config = dict(
    optimizer='adamw',
    beta2=0.95,
    train_tokens=241200000,
    max_steps=6398,
)
Below are experts of layer 4 (counted from 0) of a mixture-of-experts language model. Rows are named router (the router's row for the expert), up (a neuron's input weights, with its number), down (a neuron's output weights, with its number) and show model dimensions 0-95. Each number is 200 + 30 x the weight over its row's rms, rounded and kept within 0 to 999.
After each expert's rows: a language model's description of what the expert responds to; "mostly gets" lists some tokens that are sent to it at least half of the time. This comes from a sample of Wikipedia text that the model never trained on.

# expert 8
router,168,188,198,217,206,171,232,229,249,248,192,250,189,183,168,234,213,214,238,202,217,203,240,162,224,202,158,249,188,131,216,212,219,241,196,234,195,237,186,200,199,157,170,162,210,166,221,210,154,170,220,184,257,164,153,256,240,151,214,237,172,186,180,246,256,200,209,203,200,217,196,194,188,210,168,212,235,203,217,236,176,167,231,192,155,227,187,199,146,166,223,185,203,266,192,171
up0,226,239,265,196,195,217,196,213,229,188,205,247,234,224,199,157,186,228,246,185,253,205,182,147,240,247,196,152,168,233,190,235,191,226,201,237,195,211,213,194,218,211,215,224,230,205,191,277,156,177,183,145,149,164,222,162,179,174,239,172,159,208,195,177,226,210,163,191,252,203,199,177,189,234,195,143,202,175,196,219,173,185,262,224,167,221,244,256,215,208,206,184,173,224,209,169
down0,225,271,184,239,185,179,219,203,205,181,201,193,246,241,209,188,159,154,180,236,145,149,178,159,177,244,161,209,203,184,163,182,197,195,252,216,195,204,200,184,218,233,199,125,218,134,202,245,185,220,219,170,204,172,256,205,201,160,196,231,212,224,206,215,228,191,209,216,145,187,144,188,178,192,143,168,133,184,184,225,225,215,197,197,156,189,188,222,195,186,214,248,147,186,203,186
Description: Inner or final word pieces inside longer words, such as or in Tomorrow, ri in myriad, ism, istic, ic, al.
mostly gets: " able", "is", "ion", "istic", "er", "ic"

# expert 22
router,191,173,185,157,166,160,177,175,210,228,220,182,239,200,160,254,220,178,157,232,161,220,226,202,183,244,205,185,218,175,186,208,194,182,207,240,159,176,185,189,149,152,166,208,228,225,175,198,242,192,187,232,221,189,252,266,211,170,206,240,152,151,257,231,197,212,154,200,159,245,183,196,203,235,186,230,207,220,201,189,233,165,211,222,158,220,164,187,185,251,188,174,218,276,237,198
up0,127,197,221,205,167,219,201,226,224,198,203,156,208,171,189,170,165,200,195,245,139,255,172,160,182,210,222,170,205,218,193,242,189,249,166,252,205,179,165,220,216,211,222,208,203,255,189,190,173,219,197,199,237,239,203,159,142,163,242,177,186,215,210,197,151,177,209,189,218,159,129,244,267,220,205,179,202,184,184,133,242,202,172,221,226,203,186,204,159,197,233,181,201,232,184,168
down0,167,199,200,175,181,202,185,196,196,204,184,146,143,169,187,219,256,172,214,257,198,228,170,151,194,232,184,196,231,193,155,235,174,168,210,180,175,175,225,160,210,229,206,192,197,167,211,196,184,199,213,177,185,229,264,199,203,196,179,242,167,239,248,174,134,86,219,187,207,218,168,184,259,211,203,165,194,179,214,177,175,241,187,212,213,176,197,222,192,167,189,189,180,227,154,144
Description: Short word-internal pieces and single digits in the middle of words or years, such as e-y-ewitness, cop-y-right, Vois-in, 1-976.
mostly gets: "one", "y", "ire", "ony", "ane", "here"

# expert 42
router,246,210,144,230,211,212,187,173,163,163,174,211,164,217,160,219,222,205,162,198,216,261,132,214,197,214,180,188,203,258,182,190,182,212,204,229,204,177,177,227,166,240,207,147,191,176,205,220,186,155,169,133,223,209,190,214,170,208,199,105,219,202,210,231,253,208,176,207,242,234,199,181,253,213,180,205,166,251,227,184,168,226,212,222,234,201,200,214,238,156,226,240,220,191,241,210
up0,200,181,255,200,206,190,169,174,203,204,203,180,200,222,185,178,191,169,228,159,197,220,206,170,236,194,180,185,162,199,242,248,152,173,205,226,219,234,242,181,186,171,217,151,197,247,169,168,216,243,222,212,196,226,184,175,167,232,230,241,174,197,221,177,184,200,239,179,242,197,231,187,170,206,192,177,183,167,130,205,200,177,177,159,173,223,208,190,181,255,131,152,244,306,176,202
down0,222,204,271,227,177,236,218,149,174,176,187,168,177,226,264,163,168,207,203,218,238,207,222,209,166,228,229,182,183,187,236,221,185,224,197,222,213,236,233,189,193,161,170,215,258,189,203,171,200,227,187,239,266,173,240,210,177,147,167,233,169,235,220,181,168,161,227,174,226,192,203,201,248,210,190,202,151,202,140,171,199,173,173,204,215,212,233,201,193,181,236,235,236,168,152,136
Description: Capital letters and short pieces beginning non-English personal and place names in lists and tables, such as K, Z, J, H in Hjalmar.
mostly gets: " K", " Z", " Q", " J", " X", " Kh"

# expert 38
router,202,212,151,183,232,205,220,156,169,149,178,172,160,147,169,178,220,210,229,190,172,235,135,216,180,231,183,216,202,238,184,196,172,148,247,214,184,168,245,199,231,197,188,197,148,220,215,181,263,198,227,227,173,186,229,211,177,213,186,134,277,202,176,210,251,188,152,184,200,229,153,202,212,205,183,185,154,213,205,190,136,225,237,190,212,152,196,229,244,175,217,228,205,203,196,189
up0,204,228,189,227,197,139,158,210,230,222,217,224,144,215,195,207,222,155,211,171,149,185,225,199,250,152,187,178,184,216,216,203,205,219,236,168,264,220,202,173,219,238,178,131,149,219,158,153,282,189,195,208,228,198,221,174,175,188,178,171,230,173,176,194,200,172,193,142,187,270,174,234,165,208,173,193,203,231,213,231,189,222,204,215,230,182,222,237,190,202,220,146,220,220,157,194
down0,229,221,169,180,193,200,179,167,130,176,249,228,167,216,156,202,168,175,172,156,183,214,235,160,155,215,170,179,244,155,218,222,188,162,209,175,243,235,259,193,225,226,214,213,247,177,146,224,239,260,190,187,191,223,204,216,241,211,256,165,239,154,196,165,185,209,216,195,175,194,226,213,225,206,251,231,241,211,210,160,142,185,173,144,221,214,195,192,189,212,201,189,164,194,186,181
Description: Capitals and short pieces inside abbreviations, team codes and foreign names in tables and lists, as in DAY, DAMS, VfL, Brescia.
mostly gets: "–", " Z", " Bu", "Z", " Ar", "U"

# expert 33
router,179,194,206,177,268,215,220,224,218,195,244,208,243,221,198,159,201,127,171,179,169,184,206,172,207,176,220,173,217,169,189,228,204,193,181,224,242,175,212,198,260,267,222,225,258,154,204,222,187,216,169,217,172,214,237,166,171,213,179,208,227,151,184,135,251,214,258,207,217,163,151,169,205,205,215,200,246,214,178,160,209,163,221,251,175,244,198,209,177,196,150,217,198,178,214,225
up0,172,171,224,142,137,204,204,212,192,156,197,220,187,173,178,188,215,251,222,109,173,177,194,178,185,179,193,212,185,225,180,173,214,214,207,197,169,217,211,196,211,193,169,208,163,155,198,214,214,202,213,178,202,261,227,252,207,213,181,158,175,180,247,183,196,219,232,203,216,179,226,233,208,183,74,168,206,229,164,199,165,208,172,200,166,257,148,186,174,230,230,187,184,219,199,187
down0,186,222,138,245,177,204,249,195,191,230,184,189,173,171,173,258,227,215,169,216,165,239,234,218,223,190,208,258,208,202,200,230,217,252,231,189,202,182,142,202,224,224,148,198,228,217,170,198,208,220,176,170,159,213,127,221,227,189,211,185,147,162,192,231,173,193,181,235,236,200,225,255,138,173,168,208,270,205,201,235,228,193,211,198,199,183,160,183,206,190,234,246,209,158,206,232
Description: Prepositions after verbs and nouns in sports and biography prose, such as by, at, against, with, from, during, after.
mostly gets: " with", " from", " at", " after", " during", " against"

# expert 28
router,166,199,201,213,262,208,178,172,202,221,112,200,217,226,212,201,230,215,213,150,182,127,166,208,189,188,272,130,208,198,188,205,245,206,168,166,214,183,197,207,165,238,198,153,213,186,225,213,210,236,233,201,224,223,235,198,151,198,213,145,170,174,219,185,166,229,250,241,200,206,224,237,180,173,205,202,217,226,190,190,201,219,205,188,244,234,219,149,227,190,169,196,175,135,160,225
up3,154,184,202,164,197,178,227,151,230,186,202,193,199,161,283,171,208,191,244,159,194,218,208,196,196,208,212,228,167,258,212,183,190,191,154,176,116,222,211,153,178,182,169,186,185,287,186,202,209,194,212,213,170,266,177,164,187,189,181,192,235,239,255,213,218,221,202,182,213,159,209,208,248,210,173,165,228,149,175,246,174,262,203,190,201,232,204,195,205,189,182,188,220,191,162,209
down3,177,180,196,193,191,243,220,209,215,166,218,196,220,186,147,192,255,226,209,213,172,179,213,194,168,222,229,179,249,203,201,268,162,207,223,156,236,165,226,213,180,229,198,213,263,219,188,276,199,218,180,168,222,191,185,158,183,186,256,165,215,183,232,227,222,224,124,192,168,175,197,178,162,176,254,194,212,201,203,247,174,183,187,227,196,126,179,213,222,195,181,228,135,156,199,200
Description: Spaces and word pieces in Cyrillic text, Mc surname prefixes like McKenzie, and spaces before dates or numbers in tables.
mostly gets: "э", " McK", "ы", " attack", " cells", " died"

# expert 62
router,202,164,161,201,180,138,231,150,126,204,166,240,163,178,268,220,202,201,249,186,207,247,173,201,178,219,155,245,189,212,200,196,202,220,199,192,188,265,259,177,187,210,216,204,180,165,205,169,169,200,197,242,211,201,146,196,187,219,254,226,224,224,175,274,203,216,159,192,173,185,166,194,205,191,221,223,146,224,186,222,188,222,199,250,161,211,193,175,214,184,231,219,167,228,245,183
up3,172,183,234,240,243,193,197,199,167,225,234,208,185,226,214,228,226,185,237,194,171,219,221,140,231,227,200,205,198,167,210,216,190,181,185,218,238,227,169,136,254,233,279,177,126,200,201,162,258,213,225,211,206,238,161,234,123,177,192,190,217,206,222,213,229,223,201,238,192,166,166,186,196,243,186,186,234,189,209,188,195,248,126,213,214,177,155,178,181,216,204,182,197,220,191,238
down3,185,232,202,217,176,247,256,250,144,222,252,200,206,243,175,188,226,192,187,197,207,170,185,194,230,249,228,211,176,174,195,209,182,200,237,129,203,200,180,229,234,231,178,229,232,157,206,206,196,197,206,231,231,143,173,168,248,190,177,186,237,225,240,158,189,170,209,198,141,194,206,203,181,213,183,218,213,186,192,279,180,153,204,205,178,221,157,141,188,165,137,203,183,238,176,171
Description: Middle syllables inside foreign proper names, especially Slavic, Italian and Spanish, as in Alessio, Camacho, Jedinstvo, Bayern.
mostly gets: "ber", "amb", "ch", "ah", "ald", "itt"

# expert 17
router,237,204,166,241,213,274,164,242,234,129,193,259,193,177,220,188,188,223,165,196,182,229,231,194,222,196,223,216,209,223,237,167,175,166,254,207,202,173,226,226,192,159,210,189,179,202,211,189,146,162,203,232,217,171,204,224,185,204,188,240,271,168,158,163,208,153,165,207,235,228,239,231,217,233,190,152,220,190,223,185,263,228,229,238,235,204,183,207,223,190,208,193,183,216,150,227
up1,219,154,241,197,217,204,233,199,194,133,188,194,190,182,190,221,143,197,200,147,120,227,167,147,193,191,186,226,197,238,190,204,188,167,247,198,154,276,245,191,206,174,213,139,172,232,176,208,189,181,153,205,204,220,251,224,189,257,222,165,210,138,187,230,182,143,174,223,253,162,185,177,190,197,216,171,174,185,190,196,200,187,168,231,227,171,217,189,171,199,178,190,204,226,212,185
down1,212,209,92,149,191,231,206,222,213,167,193,233,181,179,134,177,219,202,252,240,146,243,204,180,162,218,222,194,187,176,182,186,188,175,179,232,206,176,208,213,207,195,204,209,198,187,208,171,188,235,192,252,190,188,266,235,211,216,205,221,195,215,188,247,173,194,222,283,210,200,157,171,162,227,265,175,150,236,239,216,197,202,237,175,201,197,205,191,186,198,205,242,192,148,185,213
Description: First digits of years and numbers, and short abbreviations in infobox-style biographies, such as m. for married, age, B in Bachelor.
mostly gets: " pri", " p", "sq", " t", " sq", " Height"

# expert 21
router,197,234,210,179,148,202,195,164,170,120,221,170,177,182,236,147,204,154,246,199,226,221,221,240,207,210,201,204,190,222,209,202,179,163,156,218,235,173,205,232,263,248,224,221,158,166,149,262,232,179,178,168,173,206,191,160,203,163,168,205,176,241,220,217,180,187,244,193,177,228,211,206,218,243,211,209,207,200,226,218,219,190,236,169,193,194,241,248,217,170,227,240,260,191,166,241
up1,274,176,230,176,238,238,250,188,207,172,165,189,198,139,199,168,166,107,224,238,186,206,225,201,218,223,190,212,166,226,182,209,144,193,190,233,226,197,254,208,195,233,171,236,224,200,169,144,226,219,216,226,187,177,168,231,176,191,229,220,179,220,159,175,166,199,222,190,182,233,167,219,149,155,193,194,218,242,213,256,195,193,199,185,213,196,221,231,135,234,190,198,207,222,180,159
down1,204,162,204,211,208,221,266,232,235,197,199,224,185,202,160,249,221,176,189,199,261,175,210,145,237,209,191,210,254,217,171,197,233,261,223,159,181,230,212,153,204,196,134,185,196,221,191,174,183,193,231,205,206,213,163,158,250,174,141,193,184,204,159,225,230,180,228,234,151,162,218,212,220,144,192,198,209,194,183,172,151,218,193,237,192,174,208,183,191,229,211,132,149,216,203,156
Description: Capitalized first pieces of place and team names in tables and lists, such as South Africa, Perth, Peru, New York, Los.
mostly gets: "″", " Per", " New", "CA", " South", " Tri"

# expert 60
router,245,222,188,151,198,186,199,191,191,207,215,261,202,164,199,205,117,190,184,228,198,193,210,128,188,177,153,216,201,193,191,221,219,246,172,199,255,221,194,209,150,164,174,166,143,241,204,210,194,111,233,201,212,178,212,200,169,234,205,187,166,223,169,218,228,186,148,219,146,152,221,192,178,214,178,235,204,202,223,175,262,239,174,255,223,186,214,195,225,193,229,208,174,197,202,187
up1,207,246,188,221,264,208,255,209,168,191,193,168,154,204,248,209,211,188,237,196,224,224,216,237,230,213,182,142,172,272,186,233,190,159,172,210,212,223,168,185,175,212,150,192,151,232,163,219,147,176,159,137,204,216,217,196,256,179,199,146,194,205,174,258,177,226,203,187,208,201,170,117,173,209,222,172,179,235,188,183,206,214,206,204,210,196,222,131,203,186,210,179,194,202,205,196
down1,179,185,207,205,209,193,188,251,176,222,172,213,217,217,198,244,228,164,191,271,187,196,191,212,184,227,204,200,189,212,190,177,184,200,199,233,155,171,171,182,144,182,178,243,241,244,209,197,204,202,239,166,170,191,214,245,182,154,151,255,245,206,226,215,210,207,224,171,259,214,204,280,195,117,264,224,198,189,205,237,219,212,197,186,223,178,163,174,222,253,200,185,188,243,231,247
Description: Single consonant or cluster pieces starting a word or compound part, such as b in Harshbarger, f in Mindfreak, m in militant.
mostly gets: " f", " F", " pl", " Gr", " b", " gr"

# expert 9
router,173,184,175,220,192,231,148,210,159,213,172,139,151,165,208,220,220,231,170,222,214,175,197,188,204,192,174,256,204,162,203,186,194,252,211,223,145,228,205,170,186,130,202,181,165,209,220,257,179,177,227,202,235,161,153,229,237,207,185,220,197,157,211,231,234,184,201,183,212,245,187,133,160,206,192,207,230,189,222,146,159,189,165,195,191,234,214,265,160,171,165,202,210,226,236,180
up0,203,227,190,257,213,172,206,187,159,203,197,174,179,162,250,271,172,171,187,198,236,207,150,164,192,185,164,187,142,212,215,183,188,195,201,219,162,210,177,157,166,159,208,157,207,161,173,218,237,236,195,184,207,204,198,232,171,211,195,185,234,165,193,202,188,250,213,221,142,157,213,201,199,182,226,195,263,147,208,221,177,209,117,191,175,233,219,223,170,193,271,180,252,218,219,206
down0,155,179,165,202,218,164,271,258,170,165,211,254,205,166,173,222,180,251,228,178,176,149,201,227,242,186,211,139,178,168,213,231,183,237,140,188,231,223,239,184,196,173,148,177,178,192,193,185,161,206,190,213,161,192,180,177,196,197,207,193,208,156,154,178,257,185,206,232,188,234,210,173,185,182,229,128,219,183,239,232,211,166,213,235,169,221,174,182,217,191,187,202,239,161,201,169
Description: Short vowel-led word pieces inside ordinary English words, often after c/f/m, e.g. c-oun-sel, broadc-as-ters, sc-or-ers, gr-as-p.
mostly gets: "om", "our", "   ", " fact", "rict", "here"

# expert 58
router,203,174,229,203,173,257,172,244,163,229,214,164,207,182,201,168,260,237,218,210,206,200,193,172,173,255,194,189,224,177,179,162,195,180,155,250,178,212,173,180,166,200,149,157,169,261,205,211,231,164,237,198,198,193,262,217,202,201,181,220,235,216,255,219,130,189,202,227,117,151,216,205,205,203,208,201,212,190,213,168,180,202,146,183,169,182,233,188,214,226,195,206,224,261,190,168
up1,196,232,207,213,220,219,210,175,210,204,213,188,230,209,197,228,191,216,238,175,224,220,234,191,201,195,176,221,166,198,213,185,204,241,180,210,200,188,233,161,197,174,162,156,166,208,167,160,177,171,203,260,206,224,238,199,108,310,178,170,139,179,191,240,162,158,221,237,236,155,192,170,201,195,166,168,200,163,177,204,222,182,191,155,152,192,250,202,196,183,220,219,196,227,150,232
down1,223,249,175,245,206,193,172,248,128,185,200,243,278,176,153,209,166,206,263,175,216,196,212,228,228,200,187,215,227,198,187,164,211,218,203,192,173,187,234,223,241,189,147,175,172,187,188,198,174,141,221,249,221,185,206,188,175,232,200,245,193,176,184,225,205,154,162,258,196,169,173,188,188,200,141,234,236,188,197,206,194,250,207,208,166,188,230,230,169,168,241,245,173,210,167,191
Description: Early pieces of words split into syllables, often scientific terms, such as ly-m-phocytes, rec-y-cling, s-hy, c-up, mobil-ization.
mostly gets: "hy", " dep", " ac", " ad", " Cy", "ically"

# expert 2
router,275,192,272,208,242,225,170,188,199,236,243,211,190,233,187,200,155,113,220,158,207,229,184,226,164,199,227,144,204,261,174,205,216,239,172,187,174,167,153,234,196,180,239,235,170,231,207,182,245,258,210,175,192,175,250,228,219,166,205,163,206,160,184,172,182,155,230,195,193,172,195,201,174,190,178,188,220,157,188,210,168,183,229,179,220,198,202,222,211,195,230,196,215,173,204,240
up3,252,180,243,203,209,205,199,184,186,241,179,186,197,131,226,207,149,174,169,190,225,134,163,208,209,205,197,210,193,216,224,230,171,220,200,224,203,258,216,234,239,206,158,189,181,219,169,195,145,202,194,161,187,195,200,158,222,234,218,205,224,212,216,211,221,181,174,152,222,243,96,152,186,224,183,225,266,193,148,193,218,192,208,191,230,231,220,168,199,227,215,204,240,214,262,216
down3,212,214,206,204,187,194,170,211,205,240,175,253,249,221,206,158,184,221,235,206,181,190,227,239,179,228,198,227,191,154,245,146,202,225,197,163,181,244,173,156,189,176,205,176,185,207,193,249,245,154,262,126,184,209,206,223,213,166,226,230,164,183,185,186,217,141,164,212,217,220,178,165,197,219,210,271,185,232,177,215,253,231,212,217,214,138,213,208,261,194,192,195,207,198,144,178
Description: First token of a new line or heading in markup: line breaks, heading equals signs, list dashes, table pipes, opening quotes, Early, Career.
mostly gets: " \"", "Career", "Early", "After", " “", " FW"

# expert 23
router,253,203,215,234,227,200,260,212,208,183,251,188,180,217,211,222,170,216,208,221,248,176,171,225,173,135,220,180,201,191,206,221,207,139,189,203,231,162,182,163,244,188,201,195,222,260,215,155,168,200,158,219,195,180,255,163,207,200,213,236,191,194,169,249,227,242,195,201,170,237,251,184,205,205,217,200,217,248,131,217,186,210,246,212,249,196,259,226,152,181,158,190,212,174,173,222
up3,225,142,218,203,187,203,241,158,229,265,215,216,171,158,207,184,143,193,208,196,199,217,181,194,197,230,181,217,204,213,212,253,188,206,210,225,223,186,231,229,205,239,255,213,154,213,176,179,186,206,221,209,216,202,211,228,228,187,237,167,211,178,175,216,207,194,169,184,238,214,126,220,145,151,155,192,147,184,245,226,167,190,220,216,196,284,228,183,197,152,179,162,240,189,267,193
down3,235,188,242,198,170,216,180,161,161,199,205,230,144,237,209,172,131,200,144,159,243,168,218,216,220,179,229,215,228,227,194,170,184,191,258,185,194,252,197,250,174,160,212,220,195,199,192,236,179,189,222,199,239,230,206,221,152,186,171,222,150,164,128,231,176,195,220,221,203,200,200,157,161,196,209,206,199,196,174,241,247,201,223,212,235,223,180,131,208,254,180,212,239,191,163,184
Description: Colons after labels in infobox lists, such as Beam:, Draft:, Density:, Born:, plus table pipes and chess moves like e5.
mostly gets: ":", " e", "):", "',", " +", " :"

# expert 53
router,147,171,158,221,193,107,224,210,228,205,167,160,219,180,235,181,185,189,239,203,189,232,130,212,178,227,177,228,179,199,184,167,192,257,187,243,168,232,202,213,209,182,176,171,182,168,234,191,163,205,218,243,181,166,171,168,236,189,201,282,232,197,224,227,246,166,205,216,200,240,170,234,220,193,178,181,203,210,222,232,143,158,240,191,160,177,176,193,162,201,211,216,193,233,232,194
up0,234,208,216,231,219,203,229,179,232,159,178,217,198,171,197,259,195,172,252,198,215,234,207,183,261,219,180,195,181,216,229,179,209,156,215,210,182,254,134,196,229,210,249,174,197,192,177,200,275,161,181,165,214,188,166,184,189,189,260,255,187,231,160,194,206,174,292,163,222,202,257,167,208,191,152,181,210,203,207,192,209,195,267,200,235,166,191,184,156,195,219,190,209,205,185,193
down0,211,222,167,248,175,160,160,229,176,234,153,195,256,186,197,231,189,222,268,189,190,194,176,214,265,211,168,208,226,177,171,142,205,151,244,195,213,227,165,172,221,196,212,202,219,145,182,184,155,187,214,251,231,169,191,177,209,186,202,240,235,226,211,162,187,195,142,200,141,175,210,187,231,219,207,209,207,161,219,176,202,144,245,198,224,173,175,155,234,192,224,255,200,189,202,161
Description: Middle syllables of personal names and rare words, often foreign, such as man in Emanuel, ian in Florian, ster in mysterious.
mostly gets: " Marc", "ris", "ts", "erbai", "lect", "ri"

# expert 19
router,232,231,255,207,192,245,211,180,180,227,158,206,220,170,205,230,277,161,238,226,229,192,181,227,239,177,195,180,189,218,189,213,228,200,149,187,199,166,191,246,186,200,184,199,208,239,170,156,235,189,153,215,244,190,208,223,186,160,210,166,204,248,226,177,159,263,204,200,186,204,175,232,184,220,157,186,275,281,231,156,206,240,156,179,194,178,209,199,213,193,224,179,192,178,187,151
up0,237,219,196,161,221,97,216,171,232,224,157,220,166,176,234,219,219,161,141,169,208,218,155,190,182,189,194,201,204,152,217,223,192,234,158,199,164,225,190,186,259,220,200,210,162,183,181,241,179,210,169,255,236,229,201,192,217,215,218,169,201,212,272,248,202,206,207,214,188,184,226,213,210,195,211,152,196,201,227,212,220,235,224,158,172,187,238,196,143,190,124,198,235,203,208,178
down0,240,191,145,187,199,180,209,154,158,192,250,191,226,220,214,218,205,239,236,209,190,207,158,222,177,159,216,174,218,211,154,207,231,190,208,236,161,188,244,218,207,204,140,197,203,214,219,244,201,190,217,217,159,239,232,196,222,175,211,226,218,215,214,125,188,159,201,213,155,171,166,213,188,203,240,203,162,231,198,179,210,217,198,171,229,160,230,219,281,198,284,259,202,200,257,201
Description: Single digits, mostly 0 and 2, inside years, model codes and table figures (2020, C102, VC10), plus words like rights, Air.
mostly gets: " rights", " Air", "0", " right", "2", " call"

# expert 14
router,212,204,216,222,166,206,150,160,209,190,218,215,200,251,158,186,208,168,186,179,182,185,191,255,169,219,209,232,154,189,232,179,214,211,161,213,184,245,172,239,147,185,186,228,218,156,224,192,203,219,206,177,242,172,245,170,233,208,262,194,193,217,190,165,168,239,259,231,198,185,150,266,199,191,246,215,251,220,202,201,240,161,191,176,251,219,202,221,188,284,231,202,237,179,192,201
up0,224,192,231,208,212,208,190,194,153,173,221,215,151,184,184,221,220,191,159,152,224,214,172,182,196,172,192,222,182,193,232,205,183,117,192,238,199,219,201,168,180,194,165,174,130,195,209,160,209,209,171,226,195,218,199,117,249,205,292,230,166,231,195,193,184,202,243,222,184,227,170,186,212,167,236,171,222,182,177,143,220,215,145,195,205,154,182,233,221,189,171,183,251,225,171,226
down0,198,226,197,230,213,206,164,283,213,198,195,190,159,185,223,174,276,184,187,165,215,172,201,229,197,210,176,263,172,165,253,224,193,206,194,171,203,190,127,232,164,162,158,176,194,218,224,247,184,222,165,253,207,211,220,208,186,211,156,188,228,216,203,213,207,164,254,165,162,205,193,223,191,162,216,204,244,166,176,186,170,158,191,183,209,186,200,141,203,180,190,177,256,221,140,173
Description: Single digits in numbered lists, years, dates and table cells, as in 9., 202 5; also album, film, Finland.
mostly gets: " Finland", " album", "   ", " films", "7", " television"

# expert 30
router,163,228,265,219,275,172,165,140,245,190,204,170,236,226,246,232,189,205,172,242,259,189,177,216,205,210,214,237,169,186,219,167,218,152,201,233,146,203,166,232,156,193,246,172,184,174,211,139,204,163,221,187,227,244,237,219,180,181,234,198,214,249,218,179,154,207,248,213,177,206,183,219,196,238,187,217,217,195,205,242,227,167,222,209,246,189,183,187,208,187,233,168,189,179,172,185
up1,179,197,167,203,189,201,191,198,172,190,223,227,194,146,267,207,183,231,240,218,129,263,221,102,189,166,209,186,217,167,182,172,188,208,172,232,192,263,236,171,253,186,181,218,208,202,174,192,289,229,189,254,163,193,201,231,237,245,236,214,177,161,214,190,195,166,213,184,201,186,156,186,194,192,177,206,173,229,175,189,192,195,136,212,200,188,185,195,209,214,231,168,199,194,219,180
down1,184,215,148,174,145,160,208,195,201,202,209,175,157,170,223,194,229,177,185,200,210,233,217,153,175,195,227,218,229,240,242,235,211,176,158,178,192,219,186,153,187,249,244,178,210,166,256,171,228,192,213,163,270,184,138,190,222,227,156,209,198,216,146,251,195,243,213,187,176,143,245,137,186,203,205,167,169,207,233,158,216,211,248,212,174,179,181,233,203,208,220,225,208,201,195,232
Description: Country names and nouns ending a name or phrase, such as States in United States, China, Canada, Germany, him and men.
mostly gets: " States", " him", " Canada", " Germany", " China", " men"

# expert 32
router,174,192,202,259,253,216,164,192,217,204,137,225,243,227,198,221,246,231,180,145,173,144,167,202,202,202,274,173,213,177,195,180,249,169,179,177,191,199,169,208,189,235,167,172,217,200,220,195,190,193,190,159,200,223,237,196,172,144,197,198,215,162,222,189,194,249,244,233,148,219,200,180,185,184,233,184,273,221,196,211,148,231,204,177,253,190,189,207,211,194,184,183,141,144,194,188
up3,202,185,177,199,174,187,223,185,209,175,182,212,225,231,172,251,224,209,190,126,203,219,178,226,184,192,203,203,180,235,203,201,192,212,229,263,177,220,215,227,230,170,181,181,181,211,222,208,160,193,227,191,187,261,234,210,244,276,219,148,156,204,198,147,231,211,142,179,197,174,191,266,200,231,188,211,162,165,170,180,236,163,245,230,227,205,226,187,265,237,159,177,210,209,252,239
down3,186,201,163,190,209,175,170,191,218,199,223,224,155,181,221,172,176,202,210,241,192,225,205,240,226,206,149,188,249,213,204,133,203,222,252,184,221,177,188,182,211,203,253,181,246,194,192,175,227,190,201,198,238,194,193,169,186,176,282,216,242,193,193,215,219,242,235,208,222,223,234,295,216,228,223,223,243,231,136,182,183,159,196,176,158,188,212,133,229,246,222,182,201,225,225,174
Description: Content words after the, a, an, or heading markers: article, novel, Committee, House, first names like John, and month names.
mostly gets: " novel", " section", " Committee", " report", " story", " concern"

# expert 31
router,196,172,154,169,203,272,190,219,208,171,220,134,189,181,211,164,235,221,168,247,180,201,262,183,171,218,164,178,187,152,208,149,197,216,237,178,164,186,188,235,168,132,200,184,162,198,216,215,176,141,244,239,200,241,211,221,222,188,225,208,190,219,227,256,220,179,228,194,205,213,198,147,271,200,220,181,179,215,230,212,234,220,176,222,168,242,192,162,156,200,191,178,204,222,212,165
up3,221,255,199,183,265,226,210,182,202,205,289,189,148,219,244,181,200,216,160,197,250,212,194,199,177,111,181,182,172,189,217,194,196,195,217,209,207,234,198,208,149,177,221,209,173,220,188,201,172,198,188,184,213,239,149,199,225,192,187,216,172,178,195,211,205,165,198,210,190,218,185,168,217,255,232,178,154,219,185,149,260,223,173,199,178,195,179,121,248,189,177,170,238,233,229,243
down3,258,202,179,224,209,195,191,142,191,241,200,176,181,203,169,203,202,262,151,205,183,186,245,187,177,168,242,222,209,218,172,264,153,186,169,186,207,222,209,254,178,178,229,200,123,175,213,177,184,220,231,203,230,159,174,148,189,185,177,205,219,200,207,192,199,190,226,219,158,190,192,219,233,242,176,211,231,178,191,185,160,279,226,148,190,161,190,166,202,245,259,169,174,235,182,194
Description: Short word pieces in the middle of common English words, often after prefixes like dis-, re-, un-, e.g. disobedient, revealed, unauthorized.
mostly gets: "ear", " health", " dis", " do", "bre", "ck"

# expert 15
router,246,223,198,174,232,189,180,174,217,191,208,165,184,266,183,194,208,197,201,154,194,149,197,233,168,188,242,182,226,189,237,200,172,222,211,157,245,202,199,240,200,202,200,204,248,204,220,226,216,126,156,154,212,161,205,154,223,208,169,230,225,191,196,285,161,195,194,253,230,162,241,124,157,191,189,214,211,163,155,174,179,211,201,177,222,179,219,205,239,164,155,194,222,188,207,208
up1,258,191,242,189,262,209,189,222,179,110,188,191,119,216,210,134,179,148,245,220,223,207,172,205,220,203,218,231,201,215,241,193,159,248,209,246,232,238,208,223,213,212,205,194,177,261,194,216,210,161,196,234,210,189,215,231,206,195,215,162,181,255,217,197,190,164,180,184,218,174,181,189,238,181,148,201,155,154,182,237,232,213,205,233,193,171,233,209,192,216,236,217,216,207,184,162
down1,226,225,188,250,200,223,174,156,229,208,187,215,160,149,170,129,173,199,232,207,199,169,150,216,213,223,202,182,199,226,156,188,194,217,233,180,270,195,215,226,162,231,184,195,227,225,217,234,203,159,235,182,224,186,234,207,198,186,193,231,153,178,191,272,209,221,217,191,220,173,175,204,251,151,252,159,198,199,184,179,212,199,169,213,266,228,186,159,235,162,164,187,154,213,140,191
Description: Pipe separators between cells in sports, results and statistics tables, usually after a number, plus semicolons and month names in tables.
mostly gets: " |", ";", " —;", " April"